python train.py --d_model=256 --n_experts=256 --activation="squared_relu" --moe_layers=[0, 1, 2, 3, 4, 5, 6, 7, 8, 9, 10, 11] --normalize_top_k=false --vocab_size=2048 --norm="rmsnorm" --tie_embeddings=false --beta1=0.95 --beta2=0.99 --seq_len=1024 --steps=3859
Below are experts of layer 8 (counted from 0) of a mixture-of-experts language model. Rows are named router (the router's row for the expert), down (a neuron's output weights, with its number) and show model dimensions 0-255. Each number is 500 + 40 x the weight over its row's rms, rounded and kept within 0 to 999. Numbers have three digits each.
After each expert's rows: a language model's description of what the expert responds to. This comes from a sample of Wikipedia text that the model never trained on.

# expert 29
router:531517541507443460486462469517468507501491547454492500505510527454464456488513460475493518541448519544577509525517472571488521422453470481563541534518425463530510474510531520551452527471609476450497490587485459503536521574539574493497549497466556474446489517487475519522474545554484458542510496500494528484595447465481486492529492491495475416471477479483503471521556550571454467492472536457505492513464490496549521396500516449519542609482499499495494467451513503488540497463516400529545490500445455454512457487491545491544516496490499413487501462506451569508421482541445486526484441483557444542497451470537443565429513488489461495499486476449455503397495586491582526513503384531465486424450495436531460541503504448543559452434469499501510506433540398550494488502473492
down2:506489472526512421564389568609540498461493476500507487596515490569531467514511474540560463513483482487560481535497456489567515495533523378523471510466486522496496532500484558490560439505510498501546552488467463575511413484447487452550513547464466471444481550482445535474481547519410549499466501503591468530524492530520584509456478485476439472518471502453504465432520500460515515505500460457476528479596448499517430502476551537464450444525498491493549466544566531500432551505559534488436556417452596507437499526440464478476513513490527466488524455540573520486540532500459534462555557560507465475468509567529486441537515593491561415482535492530510512533506478457526501490486533502510516461572485445526491500525470478542480487544436475460495477513508497468490566515456478
It responds to: Two-letter syllable pieces inside words or after hyphens, especially ta, as in maintain, fairy-tale, tail, receptors, knife.

# expert 63
router:557547546446485504534458490477483474440489508519567465592542435506485516502506487506536512469489438622572488545463508511435484473496505518485520441535463504488517511503482507558534539502520487512486469456450504521506505551535535568462521424543506453497492513575487501493486495439511457479515469528510578434540438494463438493469539550479500502522493500523514462543581497492520485515458561493472479584488507456462469469527503483529370465484483481549527477476548507586624549570451509472514459482499514492502565510515524472510455518546542446561454472518437522473479494539514473531572420477497468490481528462520439507465457501534467492545477506541524521531544495459545561550554506559512495477443442429480579536517499475522467449465442504467517372455448438600495433460461494
down1:445541471477558501384462464500513503502485528530480464502505520437541420556499485488492476507437466479550542509555478543419494484476496551455445481521549511498538529585489473512487498545490551524481490524469514444489532513558366551474540462576480475479501507453556438539512529506478520466473475531484520442516476543590477575525528455526540462486494487504514526474576530538448501469519422521492525478516509511507506425469499520504453477452500469535493538510526455387506480648533554451481500529425495538538468479514548533543462471513511445516546505502565482557520488491485494525407439525510506526480521493578499563535496487466603511508470495472538577534466493557507461524484460512453535498425539490473465514537506509522511476509426464542508434483419495477539504459486625
It responds to: Table pipes, numbers and In in election and officeholder tables, plus ne of never or necessary, pro, and to after verbs.

# expert 11
router:543471423483486481462473481374441514499560519524504461476527536483526521484518473488532505478408514472515494394445476521520514479578509535491549452477453455514540462527527495535498578408542454485456494513478477492506545518509519483606500425459547503468513496548469552491439507499531470521506462473521454541506421511508483589522504491473502525542489496488468478534542480559470592530517499430534498492512506484539489407464571540533483504452505496540544489512532514427513559492514458498549449501439469476546533480523498491536518528522519442490486500515478508533446494482497489550513474476358443489517443495524429526518553536530444538535452431533464559396510530481560511520499434525487424407465485475500506449514555481590491498421470475479490544495480444540506531456412540
down0:599533511481528504449502460494511523481438490565505532472518487544468502436470474474529527477448493457458533489518495511448470421469569447495454514459596524538466493491496535508499484556515467450434481489519517503433508505553517527574454511518483557474522455501480452552510484529520437437549522546508421507508527528487561496492498505569550405446540416492497539540516439492477458544503459533494521395479455516518546546504525547491443448420500479502513551505515516494487510521516418494502483465567520558564454510546405464468650545481540510520495562501454520527523491547522487510433426494458458616462501515483483464545486465515394394445484467515506505536479503486545517482529481491495528509477495599490565560464528523500525517509504510527490427550469533473492530501463503
It responds to: Hyphens, spaces and slashes linking compound parts or table fields, as in best-selling, Apps / Gls, Time zone.

# expert 52
router:543521533502481480509450496497486523494433554530488508499492466497466470503540538498517501559465508559542488553472492524490557541520460553455547541557434531487505531542578583494482538498551427452450581519503494521567545547491553490487539480496553434477475439489485587447519522458502438605516449550490494485542411455490493513487487510443519548523580456551546522515565458437506491487490518530424559528437498507585454494426484503504517540483495456501507502521527522540570576565482498423557481547466492509556452392533468499553533512492537466555479498535498517465475479492405431556580451496514418542495520517532478467412450486536468525505472553558504565517512487481474511524488489580443498479465496468459513460566508488534526482473491532489527437490539417535538478532526521
down12:544452536572458518515479525558484494511458417516546522466466572531541444439541521531523487485445446482480546542451527483548409553500523490495531488505484533484515450478547503526428523554463511483512474505474502577491540533571438509583499462511424519470594503478454476513574540579534474495417518485503466469515509556527372502482626484515455459489441487607532497489436529510513472512532502527535503502540490483505454594503547512464514509483522465549422511474422486434539476406507509467506493508494508432534440459498433513508526501481487530501499473469498488530494503564461538525530469461441534516466543565488522504520489585500489532497466501457436555516480489502517466486507480580430459475402446515459556445536427521516461488524520497545453484543522520533511466503453498
It responds to: Early pieces of words right after the first letters or a short prefix, often verbs in biographies, such as s-at, b-int, sp-in, pro-posed, moved.

# expert 4
router:507504521512474439496495462528489516546497545543425502544537521471468569479509501439508434532491495473497474537500424527474524535576525471444552566508510477485534439541464469504433544552588492538490475496514486454474544521497536506573423452485546425543600502546418577528455471423583474518517435470554517406520500452475437512458499552468557442442565524496541471472490536507479537490512492432410486480477561496513416493512530510500470549488481470469569447508499500446553542519481454508516489470498467479519456499518615528488457596550513469531437448538531526535482492496501400530496503574512479444487512483485467516532529512500441480538508495470475546501593510469488540547473439548474417457490494479484558493504566474500524479450503495461510448507507431464519445472499524
down2:534481456512576461524422551465445532476487478489519504520512551470487438520472533471609547425502470512477577512510480580481453568560488489463474499513475601483462508402539533458534462459525512470528449492420468465517516520464469483534498575485486530484451521548503542533463527487510478485504485531482503544513519489542574484543472558496446492531492557474477437471525451547466526502471563485505555483497541459448450515520500516479491479487476494489504472524504499538501530510564451506444537569514525503552535512468560514454441517510545564549633444424493557467547550580558513552484551558537479499562517481484448468515513537503601495485440513447483481533494504471575422521527517461496480493531504509522476515517474443501465654523466504424477570447491519510491520437482483
It responds to: Middle pieces of European and English place, club and surname names, especially Romance ones, such as Col-che-ster, Red-d-itch, Ser-ie, Mag-ne.

# expert 51
router:499520500503485470452453577537437427516545492487469527446501465432505501487551427518481564560467445548533546509489458535420502481543456543424540521524442455536523522520545536536501552451515437466468470523447491507536498640554536527547566492465487459490481497562496502454507526440523472463536486511541558525553424444509491565468530535485503471488496457593476431506528515485515577572508501494484567456505536436559475369530524500539473541445498454482440465495488504508521541514495476473508512467501495486555411488573462472551486469479540480565524529596441573556440477535459416497506507521492525439456504471498526556445494530536463507518449502575506492492510498473521540580530503501516455472447459450506517519555487534507481436504548485470520457511533488523503524429489487
down1:493486555556535494504548482426475527491454523607539480536482493539553550578491492544527495437515434466500546512518497608451483472506532530464501547540493513587446462543512471517542524520513434507494501484466535460459522563523539563499533471535463557549492564549486482559467486465565511486487484567489564526541509491466478413520502523485489424556562534499524480498536477545470519492437471492460490469494508546490458489495470560510440480444514482549474560514538471524539529597472538486445436462453537488483499508480497543530420496591532450514540530508380447395440516515448512452520419569507504421513475513511561552565554542483463528477543513502566536508546539505545463572530505437506511493478519466461514509575469524539514508511482512512492458503497477585546512507429509
It responds to: Past-tense, -ing and plural endings finishing verbs and nouns, like -ed, -s, -ing, and whole verbs such as used, located, built.

# expert 39
router:516520471430413494495489441474488511543489507481491581499477475453537499460505532494591522529487473511500514485499489494519544524509514530376537466531496561494459433564547481580461503480587512433517478507489462449541502520544494530512579516487530469500497487513489475446482529516465460522581518579490553441581408479508506497464506526456528462458485480500544508552491483518475561478464517524501487514478539458462477521502442551489502620493460425519515523446537457526471558503452427482592495510479494468502411508498512462537530518516571486498504496495440553489504405590429466572583418507493528523460525503553440517475472541523481494569472522522552574462530552445496490524448458545478383491470467484463548554565513538575541496478483493460508504474531501470530462520483512
down1:528495545516478521464563506542623464538528560428561484450499534470490510502545485581535501371534515482516498513490481464493547505498541543471403492524504531480521470547514481485508567519475516480488498475551534480439503464539438484518534450508516450429514494526560511463526509447491523456493429527461465528501530537556496526532440430464517348436502472515520555523518489560475422485531522503479495439492503503443501494585504532515491462450491477521444489475437502452515495489541540554469460547410398509521479509526557460465485387507487516505491466513486436473442560433507538470509458525453614509509474509493465474456508508456517571494497553463541559453522469500479371526493527490488503472491480473535491474486504503495553448519432508509497446457483470518546527544518537
It responds to: Nouns or noun starts after his, her, the or an adjective, such as father, brother, state, world, Church, Christ, so.

# expert 27
router:501472567495514442514438530499504509569511498515451545559476458487593541450537483502509504569481433519507483515447487537511532473480516479410595528463458477565481469508525562506470547470527504497454525536475396486511535481534494533508483473535530522467544479528439518416465484403548485517526449548534495410554500514459510576490524507468497493458517435586498482540498467477495552507499533374441568512482531406480470471497509519512487564507418476487454462492531469515559512514440453469517482437475472504528443499512627459586460585498477488554514470495498578524457469572521451564502513573447497481563476540501499465447517522526452505491510487505500516524572502488460460517511480543525481461500440537467495492494552488480501496422547456453488537463529466489570473496479569
down3:519511471474556490496601492518470520485481528524547547462462433500534545510586482504444529518505464488475502499481519510482513457503483572447478461487467441511514515444498392567521551493534583598477542480492472493477491490517494493512500480493493454517446513532573522507530481506466469492472512451524474475483546513523505542483486443523537483443472541419543533487550521452531444573550473477530572481529547488531513510470458524575458528564566492575404536520505515527485415546368466528520518469479571487488496466489498469480526509500464558479520510477547521488447557419499463494437523496584522511500384470521552494487519526567499533484534500426475523458512521475447399527500519474525462440563544487565407508500502499449537567540437520529492494403453530537522499514527554
It responds to: Final pieces of place and foreign personal names, such as -burg, -shire, -ville, -ur, -den, and whole city names like London, Paris.

# expert 17
router:550534527499514517469473538415465439528511503476465531553470481463478526450570462472610500504450467522501506445486493563444530442535507510425502524467442473543499483515536533517502518383504478445478517456438473486508492497537445500536562521532470473484489517526465497499482507504507504491454456498542514458535498501501446486491518572477548422529552423524527441529517581442510514532434532430516574511507527390487466511483498495591453532480473564573531493450489511473563539506514461510539490451429473484555483462529530514515466506481485477510504390524456553515470404527463478516520509532453582393511512499568444495480501513555458498542499385526488555525536491482496563515513501555455530513428385474514497550559571499495480500481517486445518515472550478471512491438464516
down1:459480620550549507465463483463497501532485514497550450499455526495523455504510471496448477466466527465501501437559469468510511495499449534492436460573499529495471473527461485463501519497501543467526568518508527492559545453525455501494516485517437484510541460495526537544446538507545511515491519386519482511496514529528488528512487510471457364458539511461461533523481511519458463461462398536428541472536568586504503512524500514632506499512460484518456424534445433527480550515548554467502433504532481538470444459540587498498444497536484462401499521487434531504468483491532515477411426498529539431464440480505484521517471491527545569486443543501462564487469474458457480523472535579500511449412530486476531456511531511469606498432530476499508491438440530498472582482476514
It responds to: Passive past-participle endings and verbs after was/took, such as held, located, released, terminated, took place, plus object him/it.

# expert 62
router:572499538522488529536495483475454468555501522530542547481551483518568483439522470529474471518489485485482523533439423512507554535499532519542585543511464478496541424541515484548487533446509461491497499435467487524509606481571552451534559496509548488487518574529511492600507512496580489496532412542530484484556510426476484514440524567396513486447546474476527475518491499593495555550464484432440555537465537445511503514472481506558470612493425454487465527457590409545486456513453463482485481508508432470507473489561486430505482521490609478475461536568450494544510476546505500497515521515443470473518503487485463554494522529490524521539516465563479587491494522448483487580492481534485483464450440431540514507511508520522586471477496508452521484554557510535491420479497496
down2:491509501561482445519466570412443516470473434573487492504489494445534474562462524501490509433542487506470481517520508534527550562464524428526523487422540517503511514480477584498494466488543440503494442478487400557480475450520547475591488542472489446482499540522494563508474538439483517537468516518481507466460542476454565503492471540538430516474472458450485523465538451475465518506522539528470503437536494531474526488471531505457474511565489421531503532550537528502405510426473465553477546496477590538477505525476578522494467516514465552465565505514499510450550530512467458518552507502558532589493490511535543466498515528490534417394553506559510500503556495397544504482455467527473521512604430511602605521452518465471390541511468488540479495538490498516460500475497504
It responds to: Adjective suffixes in names of institutions and military units, such as Legisl-ative Assembly, Autonom-ous, democra-tic, and hyphens in aircraft names like MiG-21.

# expert 20
router:439604493518477566525470467482468486574458468498483533443533463436529514416573472422521538491463485522502463490492457542492529450549455516510529455553483510507494489481536518530413498510496478450484505530522506493526546540505511523540565460526508392380539520492470536447455455495568494500620493503506515459510474488494549512544527520493565538484545476511578491496528542518491494540518522486531467502442532469547470508533463501447485543465420500465466513493492466550525491469515392510545462549466470481520456392531488454474534477502490490502522473529466492546442394513540468552536509592510524489494468476515461531513509514551491553540632516515422517507508485496464584533572484540520474434471474477435496539526537437487535512444495429506533490457532458513552466455529563
down0:469580496453599499464525433507500495505520462560507525511497498437510484482497484565401457478463505506603532520498452454448488425546550480511456467485503500560503418510489546506591484474498528500467478525481534517514455533450552471491511460592453538502451459498464460557440507452504495517514555548503498463512481513523496469523479447538482502521506438511504504466508494502489615524499445466573454476490453592533507460483518443402512466431581494452520477508518504462501476548519573528467550502500522526524502570527428521475438566452544489509448479523563494462479522456481567587521475477502506570554594516499542439427515490454531487438514567469539464490507466525475520502472505566503466517453459518474485497438510459508494491546507514528481579511522501640508447502498546
It responds to: Stem pieces of common verbs before an -ed, -s or -ing suffix, such as expla-in-ed, com-ment-ed, li-mit-ed, and include or contain.

# expert 26
router:539460514524466502513434539478441496542488466512469559562499433488515515531536438480541489497450512508483469465485439545485507428536461502474524501500467443492552441521523538523533500471524457511461472461499487522488547581486564549456446425434506488497488555585522533453469541508501488474528431592550488493492434466519526496465616483480521511501516519487533550557567564474457460529398565504500533456426500483535482545502485570481459556444508511498560471491539569543508489552534472474537508552511486525528482478525564451536540484555560470537501476566528490604470494554485496528562490538546454465447474461540449522461583536521423525499409507526481530468530471522496499501626450528537534466530465449491575527510558497537550465480489450544528456532528468543482497452464540
down0:556498527532529503401527424492547454504473501469551482441457527472484480472403528589432448434542544535457555529504532544486609497526486508477452473533473476511494492547530502488518522431497520462488623503507592526510473507473542534535479468476490517474473439521554533557492422541523513466494490493557474506488493504424492461515513425491410506474512535531510450531526537440547450492488499507555500489518520519528560454503509508506524505421506494425509529456535439460417412458519512510472449427456479509568517472530512499544538553503537467514547579553515547456527513546541458549525487538557482493582520596481534510480521486571466481485552557549507527515484468497486515519477499517491430529500465532474478540540496618479480540564495498506495437556536534450498459420510482
It responds to: The prefix re at a word start (re-semble, re-porting, re-ad) and inner or/Or pieces, such as d-or-sal, P-or-sche, Or-chard.